Experts of a small language model: vocabulary 6323, 42.5M parameters.
Below are experts of layer 7 (counted from 0) of a mixture-of-experts language model. Rows are named router (the router's row for the expert), gate (a neuron's input weights, with its number), up (a neuron's input weights, with its number) and show model dimensions 0-159. Each number is 50 + 12 x the weight over its row's rms, rounded and kept within 0 to 99.
Before each expert's rows: "comes after" lists some tokens at least twice as common just before its tokens as in all text. This comes from a sample of Wikipedia text that the model never trained on. Tokens count by the router's weight.

# expert 2
comes after: "1", "0", "\n", "3", " C", " | "
router:37 58 56 38 43 43 36 60 30 48 65 48 56 52 58 40 52 25 27 42 56 58 57 66 54 43 33 53 64 42 42 48 56 54 69 56 47 53 49 52 57 68 81 29 36 58 58 63 65 62 51 36 49 51 46 40 33 42 67 50 67 56 51 64 63 62 48 57 46 60 41 69 64 25 45 55 26 50 61 34 59 38 50 55 48 40 54 43 36 40 54 28 63 60 42 46 28 55 56 61 22 54 43 55 38 66 54 45 52 38 49 58 39 44 41 41 55 52 61 59 23 31 70 67 57 50 48 53 61 38 51 66 27 45 45 58 67 53 57 47 56 38 69 41 43 69 53 63 37 45 18 58 46 49 59 63 43 47 45 63
gate0:48 61 73 32 49 55 21 39 40 53 55 48 60 51 46 53 55 22 52 61 51 58 61 42 52 38 41 42 58 41 33 41 61 48 52 52 60 36 60 49 50 36 81 53 61 50 63 56 66 42 48 34 64 41 65 34 53 32 51 44 40 63 45 51 45 51 60 56 50 62 59 41 61 44 34 53 56 52 74 51 39 37 36 31 43 47 65 56 40 54 63 41 68 67 47 37 37 40 50 50 42 64 65 71 34 52 42 43 73 43 56 53 36 69 55 53 60 34 52 61 45 59 49 43 51 55 28 44 61 75 36 41 55 37 50 60 55 51 49 50 37 53 34 40 58 39 57 57 31 34 60 50 53 42 32 51 42 48 54 56
up0:45 55 53 22 41 40 71 56 39 50 50 49 61 43 62 66 56 56 44 30 33 50 43 49 49 61 32 26 61 36 55 62 74 35 28 40 61 41 47 54 53 54 40 37 41 56 43 62 46 62 60 52 52 64 52 34 47 31 68 61 56 44 47 40 62 34 45 26 49 37 73 40 48 49 51 50 39 57 56 61 63 31 79 53 60 66 45 32 42 62 51 56 47 67 50 31 42 35 74 58 35 56 33 15 47 40 55 42 51 75 73 53 53 43 34 60 53 55 43 41 48 53 31 62 58 48 48 41 34 25 54 27 47 56 79 55 45 32 45 53 28 55 61 71 57 49 60 49 73 40 36 61 58 54 56 47 53 47 51 66
gate1:46 48 52 42 63 56 44 59 40 42 52 53 53 75 57 53 44 67 48 48 51 42 69 61 44 56 43 50 61 49 46 56 36 53 34 49 41 23 47 56 61 44 54 57 53 61 59 29 39 39 60 46 66 49 54 51 45 35 76 64 66 56 46 59 60 55 55 63 66 61 65 41 69 47 67 40 50 68 46 49 40 54 37 63 46 64 25 70 43 45 38 58 36 46 44 36 53 40 43 48 70 58 48 33 40 42 54 31 50 35 55 63 63 60 65 24 44 42 27 47 52 76 50 61 57 51 67 67 45 56 70 59 33 22 48 70 48 73 51 71 37 49 44 63 27 39 39 66 43 62 38 36 61 55 53 41 55 36 45 62
up1:26 57 40 60 32 56 52 40 40 37 46 45 34 52 33 55 42 58 40 39 56 67 62 49 32 34 32 63 33 34 67 48 45 57 43 26 61 43 52 41 43 52 56 54 52 49 44 33 62 54 56 45 40 50 60 58 57 69 55 58 59 24 45 75 44 44 50 56 48 65 63 66 37 61 24 53 34 43 56 56 49 35 33 42 58 72 54 64 25 47 36 43 46 67 69 51 41 64 61 57 59 23 43 46 54 44 39 51 44 40 45 31 38 54 55 36 48 53 52 45 54 72 27 46 50 52 50 75 63 66 53 33 47 48 54 47 40 69 35 54 42 57 59 52 54 83 63 78 52 25 58 52 55 56 67 49 58 45 61 43
gate2:59 58 27 56 72 43 39 50 33 50 47 37 39 57 47 59 47 50 60 48 52 42 54 68 77 40 48 71 58 40 44 54 25 45 44 41 33 54 34 50 51 59 68 58 27 37 51 71 66 49 36 31 46 53 64 39 42 55 49 54 45 51 61 66 49 55 56 50 55 56 42 46 61 93 38 52 33 36 53 54 47 44 63 38 64 57 66 51 61 48 34 57 42 49 40 58 63 56 74 43 37 67 61 46 62 50 47 62 54 32 37 47 55 47 48 29 56 47 32 59 48 39 67 58 44 47 45 59 62 57 58 62 41 68 35 51 63 33 52 56 51 42 39 52 56 62 32 55 35 59 27 60 56 41 54 60 59 34 54 56
up2:33 47 56 49 55 61 38 48 44 49 66 59 48 22 46 75 63 48 45 33 65 60 46 41 67 47 46 42 51 37 33 65 62 56 74 45 44 47 70 52 57 65 65 49 42 36 51 49 60 40 33 55 37 56 57 40 58 37 49 46 52 52 64 69 68 31 48 70 41 63 62 66 25 53 40 43 53 32 53 49 43 49 68 62 47 45 62 47 65 62 46 43 46 39 65 36 38 48 70 42 54 44 55 35 48 44 63 75 43 47 46 45 43 24 42 36 74 40 20 46 78 56 52 52 46 39 59 39 73 38 39 40 46 61 43 71 66 46 51 54 50 60 49 37 48 59 56 56 45 62 60 43 53 56 44 41 59 55 64 61
gate3:48 31 53 41 63 42 16 65 46 50 53 45 72 31 49 49 70 49 47 37 47 44 29 60 61 55 64 31 47 30 29 44 55 42 66 58 69 46 67 72 62 44 36 64 42 62 41 42 54 50 50 47 60 61 30 36 65 62 36 44 62 28 44 62 38 47 64 55 50 52 51 60 62 44 74 47 40 63 56 34 56 53 58 62 57 54 74 45 55 46 60 37 47 27 29 72 59 40 67 38 46 37 26 52 41 51 51 54 30 45 41 62 63 42 53 63 54 39 43 61 54 56 59 52 55 28 43 66 53 40 51 59 55 67 59 37 49 46 43 34 54 59 55 34 53 62 52 63 47 71 46 29 47 55 54 41 33 38 43 51
up3:30 66 63 64 54 39 48 18 67 44 36 55 39 64 31 49 52 50 55 48 26 31 55 69 44 51 45 70 33 57 40 45 48 37 43 43 46 48 53 56 41 45 35 50 55 46 66 62 34 69 58 47 68 51 61 40 53 55 60 61 23 28 61 54 60 53 60 61 72 54 38 63 85 61 53 47 45 19 45 47 50 55 52 53 47 40 48 56 41 48 32 47 45 46 44 70 43 71 23 58 54 40 73 56 65 54 43 68 25 59 45 64 46 60 25 46 55 57 51 46 62 53 60 44 36 74 45 37 32 50 32 38 57 14 57 54 53 54 46 31 41 51 60 62 36 73 70 52 61 41 76 47 35 33 33 44 49 60 46 54
gate4:44 52 42 55 36 36 47 54 52 62 63 45 69 40 47 47 41 51 54 50 60 45 52 48 53 57 51 54 32 57 56 65 54 48 67 57 67 64 64 37 59 75 71 42 56 60 64 44 39 52 47 53 55 46 42 29 50 41 35 55 66 64 63 30 37 56 69 41 63 44 31 45 34 42 58 49 44 14 49 55 71 63 58 53 39 41 41 63 34 19 43 44 54 32 53 55 47 49 46 45 41 61 58 51 32 40 42 37 62 40 58 74 54 62 68 57 69 53 44 50 55 42 72 42 34 71 60 44 64 31 52 64 47 60 42 47 78 33 71 52 39 39 70 54 38 57 58 47 36 33 57 50 41 48 54 60 37 54 51 53
up4:48 62 64 36 42 37 50 48 64 61 70 62 36 43 49 57 29 36 47 61 58 38 67 28 52 51 34 33 48 33 59 37 40 72 46 50 30 49 44 65 48 48 43 64 48 56 48 62 73 32 63 49 57 33 31 73 54 71 51 54 57 37 45 53 57 54 63 63 32 49 67 58 48 37 60 52 46 61 31 50 43 44 49 32 48 45 36 50 37 28 71 48 80 66 51 63 65 44 17 48 48 63 49 62 60 51 36 29 54 43 56 45 57 47 53 45 50 29 52 68 44 54 47 44 38 61 49 59 38 49 59 55 51 56 49 46 64 68 35 60 47 52 68 54 52 49 52 59 58 40 54 33 50 53 66 35 74 54 63 36
gate5:50 58 45 29 55 71 40 44 46 25 41 69 67 71 63 45 49 44 60 39 57 67 42 26 47 30 60 39 63 67 59 63 48 42 52 63 49 30 61 58 53 63 42 37 47 60 61 18 75 71 52 38 51 56 49 55 52 49 37 28 47 54 69 62 64 47 56 49 42 37 51 32 52 39 36 31 55 56 55 45 64 52 47 75 78 67 53 54 42 57 52 55 61 53 44 57 44 54 50 37 56 53 54 37 42 72 85 58 48 34 60 60 45 61 36 51 33 65 55 49 52 57 62 34 41 85 52 47 46 27 50 45 57 40 50 44 43 59 51 40 50 61 53 38 51 47 42 68 53 43 51 51 59 39 52 35 48 61 69 50
up5:42 46 46 46 40 76 56 60 39 69 59 81 55 46 43 68 57 60 38 56 42 52 29 33 46 56 46 40 62 70 38 58 61 33 55 52 57 46 41 72 62 45 58 48 51 45 57 67 32 48 39 38 17 28 51 32 54 27 48 36 74 32 36 59 33 34 42 68 44 39 48 38 38 54 42 57 65 48 38 36 25 52 62 34 53 42 46 27 66 39 59 38 63 57 60 64 41 55 55 55 61 59 54 57 60 27 58 38 55 51 53 70 58 51 55 45 39 48 26 51 46 55 43 47 47 52 37 57 47 47 68 58 47 30 55 64 62 49 55 49 82 52 49 48 54 48 53 58 53 54 33 45 75 58 45 65 51 64 58 53
gate6:58 76 48 50 47 59 44 41 32 28 36 54 53 51 45 44 59 54 34 70 28 71 49 44 92 60 45 61 59 40 46 38 58 36 39 53 59 64 67 38 66 57 69 36 40 58 49 26 68 45 54 53 65 49 64 40 44 40 63 50 52 50 43 62 63 52 21 57 57 50 75 37 58 57 51 49 50 44 56 63 54 63 51 49 61 58 68 40 62 44 56 44 45 54 48 69 54 54 47 59 52 52 27 52 44 66 49 46 46 67 51 36 23 48 27 38 18 55 51 68 34 65 38 46 37 44 26 39 45 48 61 53 49 51 71 39 41 61 63 55 64 45 55 45 48 47 51 62 42 43 51 61 60 66 39 34 62 80 32 38
up6:53 52 43 52 41 63 47 59 53 47 42 61 70 69 43 37 56 46 49 55 71 48 68 45 46 48 67 50 75 42 29 28 70 53 36 55 26 39 40 59 58 55 39 45 38 59 60 40 21 58 57 17 41 43 32 38 50 57 40 48 46 47 45 52 45 65 59 42 54 51 62 35 57 52 50 41 55 59 51 38 36 43 55 65 61 44 78 50 43 40 53 54 37 45 72 59 39 70 73 42 45 66 68 62 45 52 53 46 63 35 62 69 54 57 59 48 47 51 52 55 33 27 46 49 39 66 52 76 44 43 34 65 37 52 59 53 40 42 43 24 38 41 49 39 56 47 36 48 49 52 47 53 47 48 57 76 64 51 52 43
gate7:62 60 44 39 58 42 34 58 53 39 60 61 64 49 51 68 41 52 46 47 66 44 55 70 55 44 57 64 32 79 79 51 67 42 53 67 47 69 43 68 46 49 56 34 53 42 47 39 62 43 39 49 38 40 43 45 19 56 64 33 59 39 39 57 59 52 36 51 48 53 47 55 50 50 47 62 42 55 37 37 31 52 51 54 47 57 53 36 32 63 62 33 55 53 27 72 32 48 87 69 57 54 37 42 48 61 53 45 68 51 25 60 53 39 61 45 66 37 63 58 34 41 43 59 44 47 51 68 52 42 61 55 36 60 45 46 43 51 60 55 59 61 35 45 49 71 30 70 34 52 47 39 46 43 49 71 42 56 67 56
up7:40 51 61 31 43 57 46 42 46 42 66 52 64 37 41 51 51 31 69 47 44 70 44 29 41 57 46 54 50 23 77 55 51 47 58 60 24 62 49 52 60 40 66 55 58 56 65 42 82 51 58 58 58 37 63 39 44 52 57 74 28 60 55 54 34 59 43 36 67 37 20 37 42 57 33 32 40 42 71 70 51 43 50 45 44 52 71 45 44 49 43 62 37 27 57 51 46 53 40 61 48 39 46 48 51 43 63 44 43 53 42 57 38 46 51 40 56 31 38 61 55 48 30 38 54 39 58 49 43 58 47 47 41 51 48 53 61 44 21 56 44 34 63 39 54 61 58 49 38 43 67 59 51 65 50 44 43 59 57 56
gate8:55 53 53 46 45 30 62 55 44 56 57 44 45 58 74 52 72 49 27 55 71 39 67 61 72 44 56 56 42 60 43 44 53 54 32 57 38 34 60 30 60 68 38 32 46 58 54 55 54 68 53 65 34 21 44 43 49 46 28 43 44 42 55 47 37 74 52 46 66 71 37 82 49 39 64 58 49 25 51 56 59 56 49 61 72 38 71 47 37 54 57 37 65 52 58 44 37 58 65 34 39 54 52 43 53 67 44 43 30 60 44 50 42 42 36 42 85 49 51 35 61 46 64 66 52 37 48 58 61 47 54 50 64 47 55 55 44 48 54 50 56 43 55 54 61 29 63 47 37 68 39 50 43 55 41 52 43 69 45 62
up8:41 52 51 60 41 72 57 36 54 58 42 47 57 55 38 39 61 75 52 52 52 43 55 43 40 35 56 44 70 25 62 41 59 57 77 32 59 48 67 47 49 26 35 31 72 44 48 48 37 63 46 51 59 44 50 38 40 43 50 42 32 50 66 46 68 22 53 52 56 34 42 49 64 39 63 33 39 68 31 36 45 43 35 52 48 63 58 30 57 53 51 59 27 61 46 52 45 41 45 46 39 59 58 66 55 44 61 47 41 70 52 50 60 43 58 69 37 58 75 71 49 50 73 53 30 65 68 61 49 62 42 42 47 38 53 35 58 54 56 59 41 39 52 56 40 60 42 88 63 56 51 46 58 43 37 52 27 43 66 40
gate9:38 52 64 67 55 46 40 60 70 48 56 68 58 64 43 61 49 31 59 68 45 75 54 75 51 47 45 43 15 47 46 23 39 33 63 44 71 41 55 46 46 71 65 42 56 58 51 45 62 36 52 39 73 71 55 64 52 56 68 54 46 35 39 54 60 23 50 45 72 55 51 47 37 47 49 64 35 59 34 50 44 41 33 61 51 58 45 32 33 65 41 43 63 51 37 52 62 47 58 71 44 52 41 51 57 55 45 62 60 69 28 65 29 57 46 36 66 59 32 79 47 41 64 54 51 51 43 65 45 74 52 74 62 38 75 49 61 57 33 52 23 58 47 48 40 51 61 70 47 51 51 60 36 51 61 53 27 44 33 66
up9:70 50 54 76 45 68 59 48 43 53 43 52 39 46 68 48 36 66 67 33 53 26 47 36 22 45 34 33 34 60 66 66 34 59 37 63 61 48 36 70 30 46 34 50 51 59 32 52 49 49 36 69 50 55 44 60 61 71 44 49 68 39 50 34 62 55 55 47 67 48 45 69 37 56 27 45 64 66 48 43 43 49 49 50 54 45 56 50 60 49 51 55 50 41 71 50 56 36 47 57 37 61 25 52 52 32 57 47 50 38 51 32 64 44 52 33 56 50 68 73 58 50 73 42 51 49 51 38 38 67 48 47 10 47 55 43 34 53 49 36 67 47 45 50 55 72 53 48 61 41 45 50 50 55 54 39 72 55 71 48
gate10:49 69 39 43 41 72 48 76 55 72 63 49 47 52 54 37 53 47 33 57 49 23 64 56 60 42 46 46 43 59 55 34 49 45 85 53 45 61 45 55 56 50 59 68 35 45 51 70 64 76 62 42 31 64 48 69 50 21 51 46 73 50 38 60 53 50 73 33 64 38 62 60 47 65 46 57 60 42 65 30 60 55 64 61 47 32 31 50 53 50 59 61 46 56 35 05 57 67 44 52 33 44 42 24 55 39 76 51 53 55 59 48 55 45 57 49 48 62 37 40 59 29 50 57 59 70 59 55 36 66 50 37 62 55 39 58 47 57 40 68 58 65 38 31 67 63 54 65 38 69 44 59 43 41 38 35 66 50 50 54
up10:36 47 27 78 41 41 50 53 44 63 42 52 51 40 49 44 41 31 57 57 47 58 55 49 44 51 23 32 33 46 69 58 61 36 65 56 40 48 40 41 53 48 74 77 35 46 62 50 43 64 48 52 35 37 64 64 57 52 38 45 37 64 64 46 54 51 57 57 51 43 51 69 42 66 53 53 33 53 65 45 36 56 48 63 42 59 51 35 78 63 67 40 56 30 27 37 63 47 49 61 32 65 43 36 57 66 65 32 49 25 52 60 75 44 42 36 38 62 42 61 49 14 60 55 46 42 37 57 36 35 75 47 54 48 50 42 50 34 49 58 66 54 65 37 68 66 83 45 50 51 46 31 41 37 65 69 49 60 55 49
gate11:50 65 45 42 45 43 70 28 35 67 34 52 63 51 49 61 72 48 61 30 39 42 50 50 69 44 23 49 46 59 61 21 43 51 60 36 56 36 57 54 42 41 68 50 47 32 51 43 34 57 57 56 47 44 30 77 48 48 72 22 57 45 53 68 32 51 31 56 46 49 64 43 57 66 44 42 48 54 62 38 82 38 36 32 29 64 59 56 50 54 28 52 36 52 58 58 52 66 52 58 41 85 62 48 49 44 53 58 45 42 28 53 51 54 53 48 58 27 59 46 62 43 46 43 66 51 29 71 52 48 43 69 42 43 62 29 71 57 39 41 49 48 52 53 42 47 51 43 51 64 28 41 59 42 41 42 47 39 58 65
up11:59 42 48 45 21 44 39 57 54 55 47 55 65 40 68 27 36 44 57 43 56 43 51 45 32 53 66 47 59 54 60 62 62 55 43 42 64 40 55 41 64 40 73 82 51 43 52 39 39 34 46 73 55 38 53 39 43 45 65 30 51 57 62 65 44 59 59 46 49 51 57 68 61 48 48 60 33 48 39 42 38 41 64 45 42 52 49 74 59 52 39 44 49 39 73 18 60 22 56 42 58 53 60 67 47 50 57 38 52 49 46 59 34 48 29 37 70 61 72 40 39 50 48 41 49 65 30 25 48 42 26 61 50 32 52 31 64 43 46 38 66 58 80 48 40 49 45 52 37 59 45 44 35 51 46 66 70 57 61 19
gate12:61 62 50 48 27 59 66 78 29 57 57 40 56 40 24 43 33 61 45 41 41 52 66 46 35 58 54 52 36 41 43 65 54 41 56 41 67 52 42 41 72 39 79 44 40 52 60 41 65 56 53 36 41 57 40 50 38 58 62 46 60 39 60 72 67 61 43 51 51 55 51 34 78 54 65 51 35 54 50 36 49 47 54 51 56 50 70 59 46 38 59 51 69 53 55 50 52 49 60 56 38 59 65 57 56 60 60 59 45 42 41 58 35 30 41 45 53 42 59 59 53 54 18 72 47 58 31 41 52 19 51 63 40 34 68 44 66 50 57 47 27 48 46 39 52 73 48 43 48 64 71 51 32 49 65 43 74 52 27 52
up12:53 30 59 51 41 45 50 40 51 64 42 33 45 45 78 44 43 40 73 50 39 46 59 20 59 35 54 65 57 58 69 59 59 66 54 50 25 52 37 50 30 57 48 66 71 59 57 51 25 46 44 64 71 39 57 46 33 55 36 65 51 41 26 33 31 52 59 49 53 70 45 61 76 57 49 67 49 63 58 54 52 36 51 47 52 62 38 53 64 46 51 39 55 48 57 40 49 60 32 65 31 62 32 44 73 51 41 41 39 36 43 56 68 51 75 70 55 40 32 62 57 59 66 73 37 56 39 42 60 47 47 57 46 53 48 66 57 50 53 66 42 68 47 38 40 48 76 44 69 56 52 57 50 57 55 41 48 39 62 38
gate13:58 40 46 65 70 52 59 58 62 36 53 69 49 46 72 63 35 28 61 44 81 48 68 44 53 53 60 73 38 47 35 42 34 42 52 40 50 45 33 43 35 43 47 52 34 47 48 65 52 38 73 35 50 46 56 30 36 46 53 21 33 36 58 74 71 49 38 25 50 40 47 32 53 44 39 45 47 40 42 42 45 46 53 52 63 41 43 48 52 55 48 67 40 58 48 53 49 47 53 44 42 46 33 60 33 57 55 35 64 34 57 65 45 31 47 63 33 39 53 60 35 26 44 67 53 45 51 25 44 50 38 54 57 55 53 65 58 50 30 39 51 50 33 54 41 47 35 56 66 47 26 36 51 51 38 42 31 45 55 48
up13:58 32 40 73 60 43 34 31 49 50 56 35 49 48 54 38 60 25 36 33 52 63 33 35 47 47 46 74 41 36 78 63 45 55 79 57 57 52 52 41 46 58 42 72 69 78 44 42 51 55 48 61 49 54 43 42 49 52 39 54 28 48 53 59 62 63 61 40 58 38 52 50 40 37 43 58 57 53 38 63 41 64 43 39 49 57 56 65 50 45 35 46 49 60 48 72 43 66 62 31 40 56 33 52 53 50 56 55 47 51 32 56 61 47 63 50 50 51 35 48 33 54 71 55 68 58 42 42 59 56 71 58 60 76 38 45 39 30 36 37 30 50 51 41 32 41 66 39 31 46 42 44 39 43 60 68 59 59 30 62
gate14:52 41 70 30 44 56 75 39 51 48 51 61 77 48 51 37 35 26 30 58 64 60 37 56 32 37 51 62 54 46 39 65 32 65 39 41 42 45 56 48 36 58 46 60 40 61 46 56 59 47 58 40 46 50 49 34 55 46 53 57 63 48 60 58 51 50 49 20 32 64 55 59 44 52 38 54 46 69 42 39 58 37 57 37 38 24 37 63 29 56 39 54 64 44 49 67 48 26 57 40 38 65 33 50 54 70 58 51 29 53 57 55 31 39 61 56 51 52 58 27 39 31 46 55 61 68 37 55 62 53 43 61 40 54 43 74 64 87 66 48 62 41 68 53 51 48 35 44 40 37 44 51 46 75 63 58 55 43 47 31
up14:39 41 62 44 37 45 21 47 51 37 55 51 55 28 45 42 46 39 23 40 57 62 42 66 60 46 41 69 60 51 35 46 43 50 49 13 63 43 49 27 39 57 49 48 59 21 33 59 60 49 57 67 46 38 58 53 35 47 68 60 56 68 44 57 48 41 65 48 67 50 66 30 51 59 43 69 53 65 84 25 45 48 51 37 57 56 63 42 46 40 49 51 56 59 36 57 53 55 48 46 42 42 51 49 38 69 49 59 53 68 55 51 36 47 23 84 47 67 45 55 51 41 70 58 47 53 76 56 57 57 52 51 69 70 48 54 51 54 45 56 41 45 48 45 60 68 52 48 42 44 29 48 47 46 48 62 48 71 64 46
gate15:61 53 61 28 54 37 50 51 49 67 35 58 52 64 61 56 31 45 46 32 69 64 36 65 56 38 48 39 55 35 21 43 61 52 61 41 38 60 56 17 56 59 57 44 34 70 36 48 35 49 36 47 34 62 59 65 40 25 49 44 55 34 55 57 58 46 41 38 55 54 45 54 76 56 43 41 40 54 59 52 37 67 46 58 28 64 50 24 41 44 48 55 51 21 52 64 46 43 45 41 55 49 54 52 50 41 60 43 56 48 29 48 39 42 51 55 51 66 67 49 60 33 55 48 55 47 47 73 37 50 49 58 43 48 79 50 73 30 19 47 61 58 64 57 58 64 65 66 49 66 57 43 60 45 49 50 42 25 48 63
up15:53 44 42 54 62 42 37 46 67 34 41 66 49 48 48 41 42 57 73 49 47 38 49 26 47 40 44 42 43 56 47 61 50 54 44 40 47 45 80 38 61 40 38 33 49 56 53 41 70 33 31 48 43 48 53 30 67 37 39 60 71 64 42 40 43 09 44 47 52 55 60 54 55 42 76 55 61 57 70 55 45 57 38 63 45 47 39 57 77 39 49 39 61 49 41 65 64 40 49 47 26 65 62 49 13 59 58 63 66 58 43 84 70 69 44 41 61 74 35 41 63 51 53 71 54 53 46 61 66 44 63 60 48 39 35 56 59 53 39 35 49 51 37 50 58 65 42 56 49 63 18 54 68 54 49 64 55 48 59 37
gate16:39 48 56 44 56 51 66 67 72 49 60 48 59 51 57 61 73 47 56 48 55 49 55 77 65 63 40 56 37 64 45 48 58 48 44 36 79 56 46 61 54 57 45 51 61 51 55 41 50 63 59 52 68 42 48 62 55 43 48 49 52 60 43 72 52 61 35 43 43 69 49 31 34 69 61 39 51 36 41 27 57 38 55 49 50 57 29 39 37 47 38 39 48 61 43 57 60 54 46 35 32 47 62 22 61 55 44 40 56 41 54 35 53 50 31 38 60 34 41 67 46 35 53 41 48 45 50 47 45 43 57 52 60 53 45 37 46 34 42 63 43 24 49 59 48 73 81 69 55 53 42 66 63 53 52 84 37 63 42 44
up16:49 48 52 48 39 43 57 51 54 31 55 24 58 51 25 38 57 54 52 77 71 60 36 32 46 44 39 44 48 65 55 58 59 54 55 49 42 41 61 61 47 57 51 34 66 46 55 43 59 35 59 28 38 41 48 47 62 59 43 48 55 53 56 63 47 71 47 58 47 44 46 46 58 44 38 57 43 66 65 60 42 51 76 57 55 32 26 32 52 56 66 44 54 64 38 30 56 35 72 39 38 52 73 60 56 50 59 48 48 53 43 30 48 44 49 66 60 39 43 49 60 43 55 46 53 40 58 39 49 57 56 45 45 59 41 36 34 62 69 28 44 47 55 74 68 60 50 51 55 77 46 60 48 51 63 41 60 54 20 48
gate17:53 40 83 53 59 37 60 52 51 25 54 38 53 48 43 49 62 55 50 36 59 45 60 59 58 79 73 50 46 53 53 49 29 70 54 36 53 36 69 47 84 48 50 49 66 49 46 24 39 65 51 57 31 54 39 56 38 33 53 29 41 71 63 53 56 47 50 51 49 51 39 61 35 41 55 55 54 27 47 47 74 68 31 57 68 56 49 40 57 57 33 52 44 59 36 54 56 41 48 39 73 59 52 48 56 62 73 41 26 55 56 28 55 47 49 52 61 46 44 45 47 59 50 28 73 60 41 44 59 45 38 43 28 51 48 47 57 57 59 55 34 57 61 50 49 71 57 41 37 39 35 41 48 56 51 73 50 50 51 65
up17:60 48 65 57 66 49 49 57 31 63 38 54 59 67 72 47 53 59 56 32 48 45 46 64 48 54 59 67 42 53 34 40 36 31 60 64 68 51 55 25 67 47 63 53 41 40 44 27 56 25 47 57 44 41 51 64 39 57 40 38 54 47 39 58 49 67 67 41 52 61 23 49 40 67 43 48 54 66 36 51 56 49 34 48 75 45 50 42 52 60 42 53 44 42 47 42 58 52 48 44 35 38 51 48 35 51 50 47 48 39 65 48 49 73 44 55 41 55 50 49 47 45 58 39 58 50 41 15 63 46 39 46 43 71 63 60 42 32 54 57 41 38 52 54 15 31 49 65 46 21 38 64 54 61 32 80 35 44 40 55
gate18:60 66 32 41 68 55 47 47 41 38 50 23 54 58 53 49 56 56 55 37 50 60 49 73 44 45 55 74 49 61 30 66 44 41 61 55 38 43 45 36 51 51 65 53 34 32 39 54 46 57 69 57 66 53 60 62 39 62 60 34 57 37 59 43 36 63 53 48 39 45 52 53 56 44 53 53 37 31 46 60 61 54 42 27 55 63 28 33 40 57 31 57 36 52 45 30 56 49 32 71 51 49 69 51 32 53 69 67 80 55 46 60 47 44 55 44 35 53 43 43 46 46 22 47 48 26 43 40 30 38 61 68 25 69 32 59 60 57 40 41 40 47 48 32 39 48 37 58 64 73 60 49 46 63 60 53 41 56 39 52
up18:65 55 51 78 57 61 43 37 66 48 56 41 49 46 50 41 54 50 80 55 41 48 40 44 65 46 69 56 51 48 63 58 41 43 39 38 66 44 50 63 39 35 39 54 63 41 37 59 61 53 49 30 57 77 58 39 49 40 39 58 59 65 62 56 47 38 51 53 45 55 47 44 53 67 40 43 65 48 40 49 49 64 58 27 67 40 36 38 48 58 37 55 41 34 73 41 63 62 35 52 64 35 57 27 40 59 60 53 43 53 58 56 45 50 45 66 78 47 57 33 54 73 31 59 67 58 41 32 63 68 55 59 24 55 42 41 67 53 56 81 62 62 45 50 61 70 41 48 67 55 48 37 60 46 40 69 45 69 68 44
gate19:39 69 58 46 68 50 40 43 45 58 34 50 30 47 58 43 56 38 51 60 46 40 81 70 51 16 61 42 45 58 50 45 61 48 50 39 43 49 60 52 57 52 66 53 50 49 47 45 67 63 49 43 55 59 50 45 46 44 61 65 59 16 59 73 45 41 40 67 65 44 29 45 46 46 74 25 62 15 31 43 61 38 65 67 62 45 58 53 55 42 25 41 77 53 54 54 49 51 53 57 53 51 52 56 24 42 74 50 59 26 38 30 38 50 58 54 76 37 49 62 25 56 69 69 46 38 72 60 55 62 41 60 49 50 52 61 62 40 38 62 58 61 47 63 50 34 71 44 62 55 50 44 32 48 52 53 51 54 61 58
up19:47 57 66 74 50 56 43 38 50 41 43 46 72 51 32 55 54 41 25 50 42 58 41 57 27 68 41 43 60 48 69 43 30 44 50 53 63 45 59 34 54 48 41 64 53 53 61 76 43 61 40 42 57 48 53 57 37 55 41 83 20 48 46 53 51 23 63 48 41 38 44 35 46 48 43 60 59 50 63 52 52 68 67 72 53 71 46 48 21 61 62 40 52 48 50 36 55 42 66 43 41 42 57 54 53 55 42 61 49 49 44 57 49 41 51 41 41 33 35 51 61 47 64 41 52 45 51 48 45 39 47 63 31 48 62 57 55 35 39 55 42 61 39 41 38 49 49 47 48 70 34 77 53 53 59 27 58 34 47 44
gate20:50 54 58 29 47 26 40 41 24 35 44 64 53 36 23 51 43 52 41 51 54 52 68 58 51 64 52 46 46 56 29 52 56 53 30 52 54 36 33 51 33 72 37 32 38 47 75 64 57 58 37 49 51 27 44 30 58 42 57 54 77 51 58 54 62 56 36 54 88 51 59 56 52 30 47 50 64 40 41 20 62 40 55 60 49 22 50 42 57 56 44 46 43 53 45 48 50 55 51 58 51 47 31 31 75 61 53 45 56 43 36 53 52 39 44 32 56 40 33 36 64 53 60 54 62 54 52 37 56 32 39 78 63 36 50 66 71 55 44 83 47 65 55 55 55 59 49 46 41 43 43 52 50 45 49 39 35 52 31 70
up20:55 58 60 66 36 53 54 48 22 33 66 31 54 31 45 57 45 46 30 49 55 32 28 62 34 48 44 52 34 62 57 57 66 35 41 47 39 56 44 57 62 39 41 66 47 55 61 51 70 40 46 41 40 47 46 48 44 59 39 26 63 61 39 52 66 41 44 37 47 59 52 54 62 43 52 51 61 44 47 44 53 44 69 33 37 53 59 62 74 58 20 69 47 60 43 66 46 35 43 41 57 56 62 44 59 46 59 59 42 38 48 42 40 51 75 78 75 39 38 68 45 34 56 62 63 26 45 54 44 42 42 35 59 43 36 67 27 59 49 49 56 52 67 49 62 60 46 47 62 23 45 62 45 47 62 29 48 41 66 57
gate21:40 72 41 62 59 49 25 53 42 75 50 49 56 60 50 58 42 50 61 57 61 52 45 30 48 51 53 51 77 54 86 74 63 59 67 51 48 52 38 38 50 63 43 43 71 34 59 34 49 48 62 47 50 67 47 48 59 60 57 36 54 65 41 55 44 59 48 38 42 30 50 31 38 56 58 62 50 48 59 68 47 51 39 83 46 45 64 63 57 43 50 64 49 47 46 45 48 58 55 54 71 45 26 53 15 55 51 37 58 53 45 32 39 43 63 56 60 29 56 40 30 37 33 52 61 40 54 60 33 57 37 46 47 62 60 43 34 53 67 57 58 56 63 57 57 42 40 70 47 57 30 58 23 46 56 59 58 42 33 75
up21:52 31 62 49 48 43 53 26 39 44 51 35 46 46 50 63 24 59 36 39 56 56 72 57 58 63 62 45 30 66 41 51 42 34 32 55 32 60 61 57 55 48 51 48 47 64 37 48 46 62 35 53 56 41 39 49 62 41 36 60 76 44 64 65 48 70 52 64 30 85 47 52 54 54 48 46 47 40 42 54 61 72 41 27 39 64 42 55 69 47 72 48 45 40 63 69 35 63 43 40 58 64 74 54 64 54 51 52 28 58 51 30 52 76 59 33 54 41 47 43 50 48 42 39 39 63 53 29 46 50 48 22 35 55 41 69 40 45 55 65 62 46 35 67 55 35 35 48 70 58 64 47 61 58 64 31 55 47 49 12